From a checkpoint of a small mixture-of-experts model trained on Wikipedia: vocabulary 8192, 16 experts in each of 8 layers.
Below are experts of layer 3 (counted from 0) of a mixture-of-experts language model. Rows are named gate (a neuron's input weights, with its number), up (a neuron's input weights, with its number) and show model dimensions 576-639. Each number is 500 + 50 x the weight over its row's rms, rounded and kept within 0 to 999. Numbers have three digits each.
Before each expert's rows: "mostly gets" lists some tokens that are sent to it at least half of the time. This comes from a sample of Wikipedia text that the model never trained on.

# expert 11
mostly gets: " \"", " un", " well", " '", " early", " out"
gate4:476442515492542464519526571408531538457483470569489454538519441594483558446485490532599445538578421478482508484542569464493476528478455561434458493482439463463526479448549543501520560452456615
up4:424536570469484451489512523531448469528527524550465573511519539536561446445507532444449527469579482574477456451522486526522447489489475373466483466570471558524521483582483509533540464440439523
gate5:506408486445593499465572587565577555497503449482495394511472512506551409447486579492435364449504525498517479510514578517515483515492522523469449415507570535577545494489458482563538532539522619
up5:465483527499419524543482529495484588536467571492534531469473463583477473513551482496499473466506539489481389504421649516557474517520554556510513561668510505518544462458454420443530550487539463
gate6:523518467505526527486586501490545459431581508448590456524615424525454453545473497565510506467509528468552506571554474547512515579523488553560566439495503532541507416507487481471363543460436482
up6:490568446479460439404470473513409540517413597505549493520525556453463463550540469396607453504488462520488592506564470510427482470458494559486516460574493547462452517464399479454500404506531447
gate7:482427464459449564404583458552476540461581434515630496548526499492499522424490525572487516584508536398599482439489555495494498497527584493555509513571459473529497438447493476467488514520491535
up7:492513501477465478533535491527476557513569506534426530511546494509413480578572584576509626445470446482481507471478525440541553361582489574487538558558495470467467564504515469466532495446442436
gate8:444456511558494537560526496479525560455404429517486485539610492462568573445481535512515447490520492519544532463459504480466467468584572475474517432500437489489480481463540461520514541448566497
up8:437445503529503500543501605482463509528585675465500507555469511511466611505445491534560439520583557424481472485470531507506531561451438504505431498489439497542524498496504491485469524488465479

# expert 4
mostly gets: " l", " ship", " Leg", " Sir", " Navy", " vis"
gate4:460540473457529509463489536501493411590471530501493549467466503582520473520504468517496565508453493520509470464559587505514569502481500582504514438525491493483533565513556445431635537484497483
up4:551504452464511454443595437456559445545577425430498643468525469446584526468465564540528445487526488439478517548534583503480455529437549548525455599533478465489535489420546519483549468494479569
gate5:484549506467482455494500473479596509421515548551445530466477540535597500437542456405570484608416538496442457506511605496587495544525533476516511535488595454601597413520468469459509461487408445
up5:529381493455604431584592503399540439527541556550492593605512548579449543579435433493552508507482395447433454482598439497526513485506443509544493508561498446503508556561564585402403517544470494
gate6:496570457437471477425521486595498541521416458462576525522514528413501482499561433478477515501342476439464574604509553524483490498473542477451491439559436542512465492406456555487424519466517525
up6:542549463566493555527415575600515535559544454541474473536455566585466508487404490444460524492507426491540539592537429444496589513511436584510520553431411509521510514470460558502419563529514586
gate7:580468449398466464505567432455414522536530498596602432564438468437471549405489513466505563443524596599557460498467462527464460465503432451600509517493482577463434502501456513475522492402532497
up7:431428422532477580475527402466577509512547449497531557431487451511498481516430499406511475578537544455585459626499515536520574485452460554538508368580503538503484511539479510373545453478470454
gate8:457488479490484593546514406464510599487476524469486520437507611479476556586533568444584507496496475471519475467555422449541551505636543447485502429456543700446477459469520526501546563533497461
up8:583622567508577503524446530510506539501530519510519523530500463500550506544531501421534545475470599456426506443521523452542398573570488534408455422500554506538544512519545572457437504542555400

# expert 14
mostly gets: " and", ".", ",", ".\n\n", " the", " that"
gate8:524495602575449533552520531511504502483421639542534541566494527573517466480510478384488501560524445466571547515425413608529539558528494520457477440572510541394539515524430545490519531486514516
up8:493479481525532450556504616543493440604488523501446534538496558563503476389479516521500535615610522451529562495489385522431543463466451550586546500575596471578483392474519555467533530496567541
gate9:477444347494544495482472400527515450483531390528530495444493429552490509584512505475509473436440397573487441453525425409576509486490524492481588492441482513483503495481587455560553465527515520
up9:518498474505466540534351506465521506466512416560475518566429520500496598511563497500518513462551442426509525422470557510465534532462414482549528525587421539485445474462447522450484461541479469
gate10:616519466466514439427541442469549429521461508528522533508556476498551530513524526522406459446517481458524533423534545593461597553569528531485566558472516476429431459483399578528486474484533487
up10:532494469538558420441512548458483522490540395527494540508517417468592459531457483552445531522503488442571482425522366518509419543609513559602428422518535530489491589575577598527485589500503439
gate11:596486458505444501540505543540565524455474477455460473513510475529477515421517487464458525453492557569510491444530568485549437554516591500544421602472462462484449488508504553492454496496456495
up11:444526456449448502518462526415459536475493481546432452559551533481528441563488427381494498614554542512461428507484456558483469545513510426479536587370480499503575446426574473439499498472562483
gate12:485561543568485520584496450475522470538493574525462414558440596549423510501533498486474523579347451494503558491448487445555583522377561504518492429492611498551482554500496507459463462475487508
up12:502518512444449488474626525544429554580462647568535442513480486430463534466578438581469603517599583490597549371417477518500515538435476476501492528539540548459546442519491508452545502585522562

# expert 5
mostly gets: "\n", ")\n", ".\n\n", ".\n", " |\n", "==\n"
gate8:511460416478525498463487600604472527533561533558499505603497484479463503514541486494416454416519471497603464516493519590621480464455411526427480494446424509543443470526543546449534522520512476
up8:590533525504586567452533445506513473391528461554474519557494508491518500458414452523535474516455493427427549432434498429536462474552515539504454476531498617528429522554391461533526454463518544
gate9:502425526571609480536585457586535477516448508497517458469583448513521519565506512426418432504455480573533481503539541557470569444440632560520491475566553437585482435490438554525462493536496510
up9:437618512516461508590477554467562579420523464508499444492512437466470524501490493502591484457532458465450523470464471444508478466448504488494450473503450494457432519461539495436535478628490548
gate10:489503503498521505543529554472507461481438500500465462474524554508512582480465457541542474531532572581465518492413511444447471543503465496383523503541563537468468427445469537564479460447524455
up10:483518555398456474477504485496475472509487503472442376392528511562508536456442473534523554505491510539531445559456480470485546427478547511602514427460515483434408473560498409503539501535432525
gate11:485540545464506482444449583548470497561575436404466556560437545446449525485516511555616500515521399548548498434539563444455491505487582490492401494555544423542492483518496420555525433490486577
up11:526533507467538477499550452478440592482441419511476507485475582554541572487549472557450463556467504419495433513468451477498641488374469480513503494431559517474473502611470451420416491605490454
gate12:610555463452496461512547577486508466565552497575531506516506460546380480514431482486558484514409444466370436578490515490656588577452478488560428497509542553548509536523512556533582513591385531
up12:503592466536532450504476504449517585563495599371493484556454507517514577484480526428442556517559519466529393512556452568489566512468523611481501524501528457487548510525499602557495527399402517

# expert 15
mostly gets: " ", " (", " M", " B", " L", " T"
gate4:392455512481527492537467429529594471542482471595543574532531429601498618468564424526491496472519534485544562484548460549487519459546530547452522526431501559534393486405548544501412398478487576
up4:563536487551449524472460495505471514494466461509536499502547524559524468523514537583464466502550485428464598558524561474410454560492412473539508529478461429533423477493545474501589457530527529
gate5:535456474447612489497487451503537438448507429489535589543520565532457442464455457529435487492558482529519527353485474552510517530471516472505464538473507522573524624540450476529569518643533560
up5:532500502478452484514381585492511556579467527608532476397485526424546489524494512532465484424489513516431592512466467556443501458406515531594552426562533569497465447452540503497464485507391443
gate6:461457539548461405502466580507473434431480530495462491563502481456499500482493571503484536532536440508584495438527457499480538497469448529547541554460555453510513463577480530533587438452482530
up6:474455407437553519476539496598502547604531604462481555494436516452441451468484369496412485581509413400563514579444515463457503497513561522492478490611535498545499518489476499659500469541465438
gate7:552582406596547493504552534550527507385399452517473616496446555486534559477521473438502439585464501545464480604455508499434455589532452537536533449524535510558517431489521511528451476516456575
up7:534517476507510419508482453567519540569484545535516434478573381530544530552493539501477477582531415388485478545398515466598542521515490520521578406471562502529472528487481510436574473479464444
gate8:457477417515412547512513452436514538485422524488550450528527482475386512485545441562518499469529432560510482481523556512548516453463511449493513451489531510506575496455500510575527524517509487
up8:572383493510514498621409468531484554508466509527416466503370414500482408581501483557490447477527370529545465500554488508506526481476630522387469462622463565559480601453474509493446570517471552

# expert 3
mostly gets: "6", "5", "2", "1", "4", "3"
gate8:487513491594516559522482601528494582489417487484516565537491471496510519436592419485458488433480492385498441560496512466477529572547425535530601499476440499468454456526461454600544448552544406
up8:539492511595472448526530458627533549580537553507585427554542533445419505481423542509475447461524565443489444505469489539469475438457474469568584496503550517559433295475469421492570549504468466
gate9:399495467485596490467514465498545425585556486429523556521619525454458428542499471549480476488530427581504477562350517510473517537590562503555582493562450449598470493378377601486445489501521483
up9:529497501513468418511468577445502422556530559594535489531376549428429485536531440439491504520492480556487498480472537479483585521517455439540496531497507529534471456486562457586532519545516509
gate10:528484600411566506478579546492509534476477548468489497489503376469522411555489423487588518474489486498483438461470415548507491575486534511562510482515559479558569512481500614531533523553496488
up10:576467470533547583558507574559436486487526472418393491528495478522530488547459503461509536539523524536534450434539542471478496476479461412528404523505491511516469525499564487481575434519466552
gate11:504488480561488470584364497537521510508525411516501439455469443512512453474514471536484541586514528446507497547486547469493607520458540562471477449563578380457489531497477457460512457563484591
up11:484454518466437555526546576545560486412480549486473627455490497525375536451513473441530474408494497554495484437486515582458562450545515486495423604447538505534552544501524432475452494485552460
gate12:429437472567508492514423579476528494573438568546471585511511506423588472511469448424539516478512500453531484504483469447477549503479586470417432502550525525561469432508498465532443429559450496
up12:600448478542531415551501439511517481406577445509447450580524529450462459446483505531481503403538497461465453472525515408521504471485546549450488497625410468623563518540538505465356534460456520

# expert 7
mostly gets: " T", " P", " C", " M", "–", " K"
gate4:440518465568506407504552555636462432461474498528506383479568502461490446487437491361457557526526504476460506434517504474518408444508518507501560413561523423475398565484513564543481495411465522
up4:489529544427533419524389527567428494423349460523415468475456535487568513504448539499512484560431458492522480486565530533565499574507546469585417448538473480540460469514438583532473558499575506
gate5:508498522516500554458519477578495476455568633524431496439466533404428514557547419471504505449491526476538552586549524524369448514537544496479511498524542500600520543517518439472514433481561569
up5:542527501468453479583467535454555492567531519459569605535491564485502573550437542511526491467501502450483505542491554580505478520507519438511545486481526517390473476479447480623478586494573499
gate6:558483514486471617502488415469447566402498449438485497513402526524473488604459542543482432520482528435446528484428445429410463509444545482531460504568432437554421537409516468402569532455473538
up6:496481576519531497459536479562473412454636574555527578488612586461580520460404462481469544461479422555480542494502474522468497499458479544482485537525518590497409449547555486607425513499489560
gate7:477422505460427540529504486474391547482528435521518495454486533495458494492540456548426531516491496413453590498315504489569471560490523450477545483574405541624471547543474482434477479483564538
up7:507534504548517533481510462475643488510499541490521450564474422613459532602398491504504506517503539446508601507501593508518582490549596543558438487432607477478578524524466484544607443534476497
gate8:518499457518547547468554437490469542514465434533496463494497523469494554556450549550532503486532483601484529517516512448550545414530443446494486504577547435538436530448534602579522471556505397
up8:441438621537483503527517516474566512464498475498506562499497451495400515495467510475483494514502601588503452571535571427470342482560462465563568371527515530433448473522502474462480468526531574

# expert 12
mostly gets: " San", " en", "y", " William", " Or", " My"
gate4:488445489412568595556479519469508458543451426524437466445480526441492546506471524476559444508502494520456507521414496496613392474475538423529469468583488417507522478449451472489496559510568507
up4:480471440426435501395551553597433462539388506531564478516534467495409514473555458436454490480518551500453566496531395575466546526566496525481538487634453526512500517530466541453458520436558512
gate5:536512461531485412551351514437458441534499503430523497468487477522506561398461441435570516527472539535543482517477532460375456483511553521487522595518482477469474450507548460541509497532543564
up5:492490421434456546508560559479510537430553596452520532602444493475419494563459568542523489525472515508524587505452577511473452546396513578485503446495459527435514544515424557430493433678469525
gate6:501500509486519557543482560514522529534480543508515552484498458419492542466506514522476486492478584577457452520473589521500385455528487530530479429454523455453473483481525499531496511424450484
up6:503500489532475483443506505571450423457601556530480475431493535496543559440480506591477537502526517552490457436480426451455517464574475495533485514501514562479509515476501620462413563503458519
gate7:586455459472449498599586547411521470505488457585476502443504457423425566485454455508520535491482494445446487487524530502514462493483533546537572474548508576516560420479476560561514532441550483
up7:505462569494508532485412577540435551438514478545473496505479471565476579460535542448464496455496475548461447480573424459480539560490522443581449469591508438537416463496543501486505447573532432
gate8:448495496497556548551437459612537547595512581482547601527581539480513503499525450598407443484572509470623454581511484507528473592543529471429490439513569531495483314490467439472510500515470484
up8:590470520450489540484567518460466438458513480506431555489487530545420596497522410524487517480480486512505512523514557487539556459564491536400509565499551517517413571482560559550552578580521381

# expert 9
mostly gets: "194", "192", "196", "202", " Angeles", "197"
gate4:565525404444434507495507547567547453419478510533500456505470534457550506526514553563506557474427475557513474501467538509588531591549516498459489519395438479560503504556452609577533480535467530
up4:386526494604477513509473567564571416472448507534492506498439530466519434611449533494511469443467447531530582498507546508435549552444527577501534479523508560490496499468458524484424460487563587
gate5:471578521576518508621550579531455523424414552507466463519447563512463499614528545431511501436591563493482536507495542526501503539490498455541515519496469481556336513583496510573536469518502479
up5:498515519558520476508519476514472593479552529565419517582533513566449469391483490494370415439521368584465495512539402491527511515511465462444450504589420458443498481551419457506479403538524591
gate6:435478508602485583564483498513461523460516538580563459592485424425467555618583517405528435505463470405521461570562572512454467444502482509461512406516516615505516543501459469515521461561407559
up6:565580480392413475534426475464481486478600405547496412367462562552541397495582530517562467529527493563479526608495441434528518551494591443445554400496460463461469482497541511510501540435505469
gate7:582433526482519617471532503503579487466387562442473542538523465531419498402497526570525502542471379473582555447383478533457543481487558535511579582468493565515526475508472465548524428559446499
up7:550502453477477566412540528565564478506476470525586561450470521465399420509489489605434527566497482481575482553516465449441432443525513484541578450502486532401533465521511493568469403589487471
gate8:523562510555613497493488510580588496539581518547473461525472522526534513508510506525520575523440479462467458414555474494524467513561528552365458441613470529459519537490514533459479633603568514
up8:549435433521588446561522481545558547466566438603534489486466467531523577531511447535478502564467575535520496526560403530517556523501481527477422590466415511532540461473475555427436459452587472

# expert 0
mostly gets: " April", " September", " January", " May", " August", " March"
gate4:455541413448495420435490445506524422393553469418523519574503426591434538488536591540519470490505540428619574525445532596505509533517441577486447538464506459460513436427531550589625461506448467
up4:552461597544509522603506544531505601463467466522483455431504498535469574551472520525460475584568461567529412500489447510514464503552440506502470463442574489574445502468451594424404607551639407
gate5:500413552501498491577527476544554537464562489527470522570517423514445543492463506549507453504601522451550550499463441549487554559461410469512565462464502537547457554534483550456456396500498481
up5:524407512560512402471491417443532544557458445534392414546492544538494471492546474524491530504537476544493371492506542544556538498496584481559579522613431499486454430481525554492450630477457511
gate6:532608606501527463485519538478483470453472411423449529564466556452492462535422456410462520536462433582503573503497430531479527557423651513559537522515501422548556467490484525567583464551553545
up6:479531540515501463562520462548496480485520536457395455449534489480548423432475500510542464539484388509522353390579483546552487489625547550512509541541437482538508515457423559578512556482558443
gate7:559530483570453406495402550573530429464492397490469503483525509522568538537515487503458455463513411551568495549462473478538438443390529509574557401470526460459532505417544503563393503335471612
up7:518523519446535494575429438547496554406485482557464509432485451452498466455581527535550563433503534452563439471502568404537484540442548437561538445497498418403501407562488516487490519556473484
gate8:531565613549434510492516424414421535584466586486534470554460463485563438555583502479463463558455468425536462490505524568469498544409498497545539506475495650453483510529475458520550550407477479
up8:552539436404642525472456452478494427487368468393507600564541481537414533489506573570470407547565510559521526438447502492496483475474546560533583554489456634464479563407510612555495551533493535

# expert 13
mostly gets: "″N", "°N", " •", " Apps", "″E", "°E"
gate4:545505534492508511531560422493482420517519466500560452434527435518463434463501493565513489535517456451493472558508472507511498546462529512610467448510566450544498483433581506542486482459587481
up4:472581514542474484480549490467541354487580430458459545556507506436497453493554530461565521525535511507537429568510526616490474561501524536495518480484542427425553484508505479332488532563498500
gate5:516421589594436373531588409604448530459531524489583496486553563462493532472544498482437499429567453520541567462458405406473484465508494537425547411499444478471458538521505597546476470441527525
up5:522492488539495519593451467484511429485474466489472541449470465444493498478455557512581387443458492468507483505408540481503469475578508519502376432476531478502443555501577421478458516459505417
gate6:500492547346547587522527369505501498551608414423530460472507564526459510487529383511518482481498519466519418468356512476536516416468556439494479459535551592455406448497570536527484504532580557
up6:541508452399502503473522456479550397543527585423515457532466512379552449506420529450555444401498502506469488546549532551553435551499461491546456531500464494459512600592471545474447506439531462
gate7:578455524453565536451505470530541447532507500581438480399442522522505485475476477520540590525490464524478505497534504470557423538444476520408486514544455506477438456495490474503398536522495457
up7:511524520552555549454493515356484419538563402482538561478511473514448541520505510533543535481548498497522468522460522480486484457581476432545537555560468463514579588479521490511430502509581509
gate8:564505506483541525428617454556479470385487494493513431531509442550526584495419535392406381429500523505514474479393605510555505551483471484539533524495538615680552504462515526454595484485519473
up8:550474554473453538436522495457556497548438578490572487466518528400520499483535554471429486462546500515442494496486524480488501547496511540503460455613484513592466518581617536466450475520461532

# expert 8
mostly gets: " and", " to", " for", " of", " with", " on"
gate8:445511508480596461471459409518581478487554505603458500454475499535489525522518401496471536505487487489453468531421471430507496539579459599455485437557494562459469544435476492536483453544508501
up8:520456486489390541428453551538452494435478514527437478584480490464393557522551579540396408547396501523521455451384553487513475541552495532501557494617558488587485555447540504495493519541544580
gate9:597383603374545480566545423531478573491439476479384547537516415463491454574494497531442484529534473508499448509441625433465515473474452488443505450480530467520517559554454415559516367570507565
up9:392509588516480428515507518491420436430482503448554538513469431547515473556584510507504472553585440521428570457534467550472526413519508467493443545502563556537445510568568489528511504449533505
gate10:497444526558431542447569528421514453545623475550495508477463471535499521556558545471533576565431515454371491397509470516572557525425457445609539530552452462429489502508390456427497517375507538
up10:577533449482564515485486453571532513491450420543492492554469439510515555488542438432442542512393468456467547553464563527491524470501521624519486499487496514487537520503485505570492583537490551
gate11:459491528455529544500422605469538400527487500519443575565540540475565442479551594528490483490560558511494502542465495527505465462525506483517507481521546519547417503575458454528581424516483459
up11:525450474495432508482425531500544556627525511517504498521555564550507519471566507463556467611480512553564527548445550415501491496421431442535511347372499591530460493571473521381515560545523445
gate12:435492467536465495470483447584539490453492516405452478482497520486470545482545494570508562488548560577485487504487597478493495499485452440432365506437512477497617486466502526493524437440519384
up12:486552455442433537494549514538577522592525502474510444557480585438642540501596476477536500561523534540530489464447383560499487529461464507454472465489552517507546488440561472508537556397499559

# expert 6
mostly gets: "–", " \\", "_", "/", " x", " Association"
gate4:492498504527582517474413500446456376410430461466454533546501433469556513539373533540556468506424539478460446440455470561514504554468531516473531498606476463483515463538428439455547480466577526
up4:468317542422518498506557419469454512498467475488591482497486532477515537487534474548547474513487484504473424626596480509433565479550640558468385470482542493502527434492411479497539548493516450
gate5:552457474520564423527564456624601554506513502549404480518520470495543465468529471581542454434469437488553528491403559540395434593493486471466505448478389535468538531535556508492552540583455519
up5:462581545549490513495455481464472475395524552438460501566449436454557456444515424455596579429472503466516476528495382472380426449470534520562465545480541485553459484558518494434583473577589468
gate6:483548512481558537387507436506525437565479439512477463532567542487481456432515569494523504404554494549580530486468503450443501492490563587492494428444495567494514506502473491543470455495510418
up6:445522527517448498448502596488495539458518425458476481424457499476463449448436509465520575561441503389483449529527472520419456562535420532599496477565621531506409563517469532598518417560529548
gate7:582511510432477525517515581493456516565543573551549604498523523426504582415514460488497460539468486436440438464458520561588475410486471507629540503534465537560431566462579529576523477512551535
up7:521565476433562564614510384473481535484357478508470464566495591493479569499499466491512516463507559512537600558541467420470576469469430588489551428442640503514470494456418502457506561522505436
gate8:576494431498455536548533466511485583539478545520415451545468435467518504424526486366513459538573483473502543489424546467455503565545533535566544510476460534447549482413516532426520466445446585
up8:619482514473447445538456490506531476556589424525547503576430472463511558483494504492489450507479533559477436528479438416517461506389546534545489458455497573579456518471461541529434510565573470

# expert 2
mostly gets: "|", " —;", " |", "°N", " •", " *"
gate8:517510517592437388542475414536498458513440490439491406464496495446491613483463514512455504578479479528443452475627610505557427453521425525517468518530559494399508411507538462497470537542469531
up8:389453467535455388484481541456503427538497476457491516574481462545595499480491508479548591490420554550445490502467489537421470548466488544440473546492476450530537376466606456472491574517560560
gate9:449509488571468541420518551525561500363466524449493550512497529578490505548435470532478516571433447434532566455532464527505526577509464581450556457535560502510539484579384488489363519510669523
up9:512491444519525598583448515492512560479577601462472479512478496420496439555499497475556480525496436466529524457547479524494432469569389543510520538571485553426497489444459540488414500391493387
gate10:487568495583396481496466512495546440483548464524467468493515491567466475550535503503606361400457489555537492504484506558524516488497518492528484424506475521491452562533469429524537566560492551
up10:434449489476441475501605494458492499462543511526520485454492459469516557419528521494402518509521488466519559432525482442491578541477489443476477503528562511557542545588572585488507506439574526
gate11:422572530417523446514483487548505481542497497498449542466395517505532564502643587587560550555468472521496556497505468491385533396562584599501467462452486559540482556522494497572490573466435474
up11:493521525545575529496485549556485646412480484582463583539564501446462498516485413406519470391525519456478522623570580456513517497471490456487485514439479471549519523491416502458483489454519525
gate12:501446536476457593479499461494493501558519580484586550558390613504590589529480542516501502452495559471455419524559541534563552484528542496449556548575450552523394488542527425497488494527467473
up12:457530549469362651547477435458525594515458587535521492475552448457540616527613567415555563473582505485541561531471500462546473561491491428501517479426468567448406469514490478500494520436503539

# expert 1
mostly gets: " that", " and", " the", "),", " other", " which"
gate8:548580534482376487492518520408445536447504499534475417395466421526510568524549438442480515543515452562540460503582544594456517517499445508488487533501558495413493513589502433556490479529548505
up8:481535547456420591508507541473483519464488441537446454433482375552367531548454524409510466477530502518465409469505524551495547483522544512487538552450510465526465496435556396540397410482545500
gate9:503435447444448524503465539545355504458541552509524466611533371485508536474488436557378501451472519445514509569412566527478581441460462438518464563464510519443519497556440538458492502536475546
up9:490482550502522487492497532471389509439445633539540463495557456523520495568486455534530551477503437477508524495588489454483453402464498477416498461479540445467526521501493435491471495497576435
gate10:535541517494569466412506580504542467531481530502516534455589445538593462459464540418530498618415505476541534529486518504505539405612490529469500558525541472527500537486507418472439511518510502
up10:487539511535536549486562454472557564510490542476410528510453484500521552544546470584514531470473359477463391472542455448479601453532493522397580470501568445468452555478579520471510523503474483
gate11:532394540504509497572407464426490447504521607467520569532603442494513522501484494555550454529549586485576516458609444549442513509531490402414514537519534489484429492497395443544470491505545406
up11:456540397505480479549555457533509533464502442510518543473530571439429555514527482472521516428555526440450548498453444529538487592536547423504508483578509491508491438405516470524533480560443448
gate12:431521501542486564508504465528485566422478609537554515378593422537511458548502505496497565483520519505529501452496461521397528463528483526433475446496430566503416437460514505456548496490541484
up12:430432495516594479534525510482458442413505429578463466488549590443533502562554431603502468466502496506405566468438537507482593490537547460497478558574492546495542537529500509455364505433475491

# expert 10
mostly gets: "ild", " Pakistan", " king", "mar", "ona", " farm"
gate4:543516465493428448399460447522556457557527430530485551541496469576465490483443454567488540480483488493461497479433518585519551554468483473475495553415503578574603598518501509558615564551583553
up4:420575543509504555526402424479464515390470525540433432490528545623500479514392551476484538457569499517519501464383449552537519517537570519603608504513519430496430488511564489494403494500512424
gate5:557523543590470476401475428428517414461543438468550493417566511360507544451454597501438535456483446511410448559490597581521409403596533533452504422495532504490531530560466545478566531436455491
up5:493506566505577497542535504615530588452443500494577526428404543451563494454537455447492546564521482555435564540470469558556558502485493539451478511476505496500472501454583609562514494443543520
gate6:579523516483475502516448395503524455472445428491497513478536460388457505442428570486570430500472416528519577470460496508483525563436571479478533476518533578570540476436462484521509522508451494
up6:546479479515493524525544534556459556495543438575558506477470375413497415380461475603436380498623600484412440476538494522571489497542516531493486594551513539527540532462564667553536469498556464
gate7:481439498517437461477461523406410567556470491569463469478606506547566485472467396607484503417386518505540518464531503460452464570404440494492585432479571527491521538561573531552564467525501366
up7:532490495471585505490440437555499485517559431494587483502543560477500442521475532536527476473451496480600550418531537529458476546402476579534420557403565484529488555442465492447428495526551397
gate8:459526438520488477507492505498545527465430502543566484513558509542562533468561368538461464580474428546448441476503489414388531638540473537495498502477517493514511460478490383512454486484558531
up8:443453589598522509467512508462484514446541520463520482504504464456538493457494509462515475473469521397458419561543486529518585559596437494486577512460408424542369410589476455405498525506528523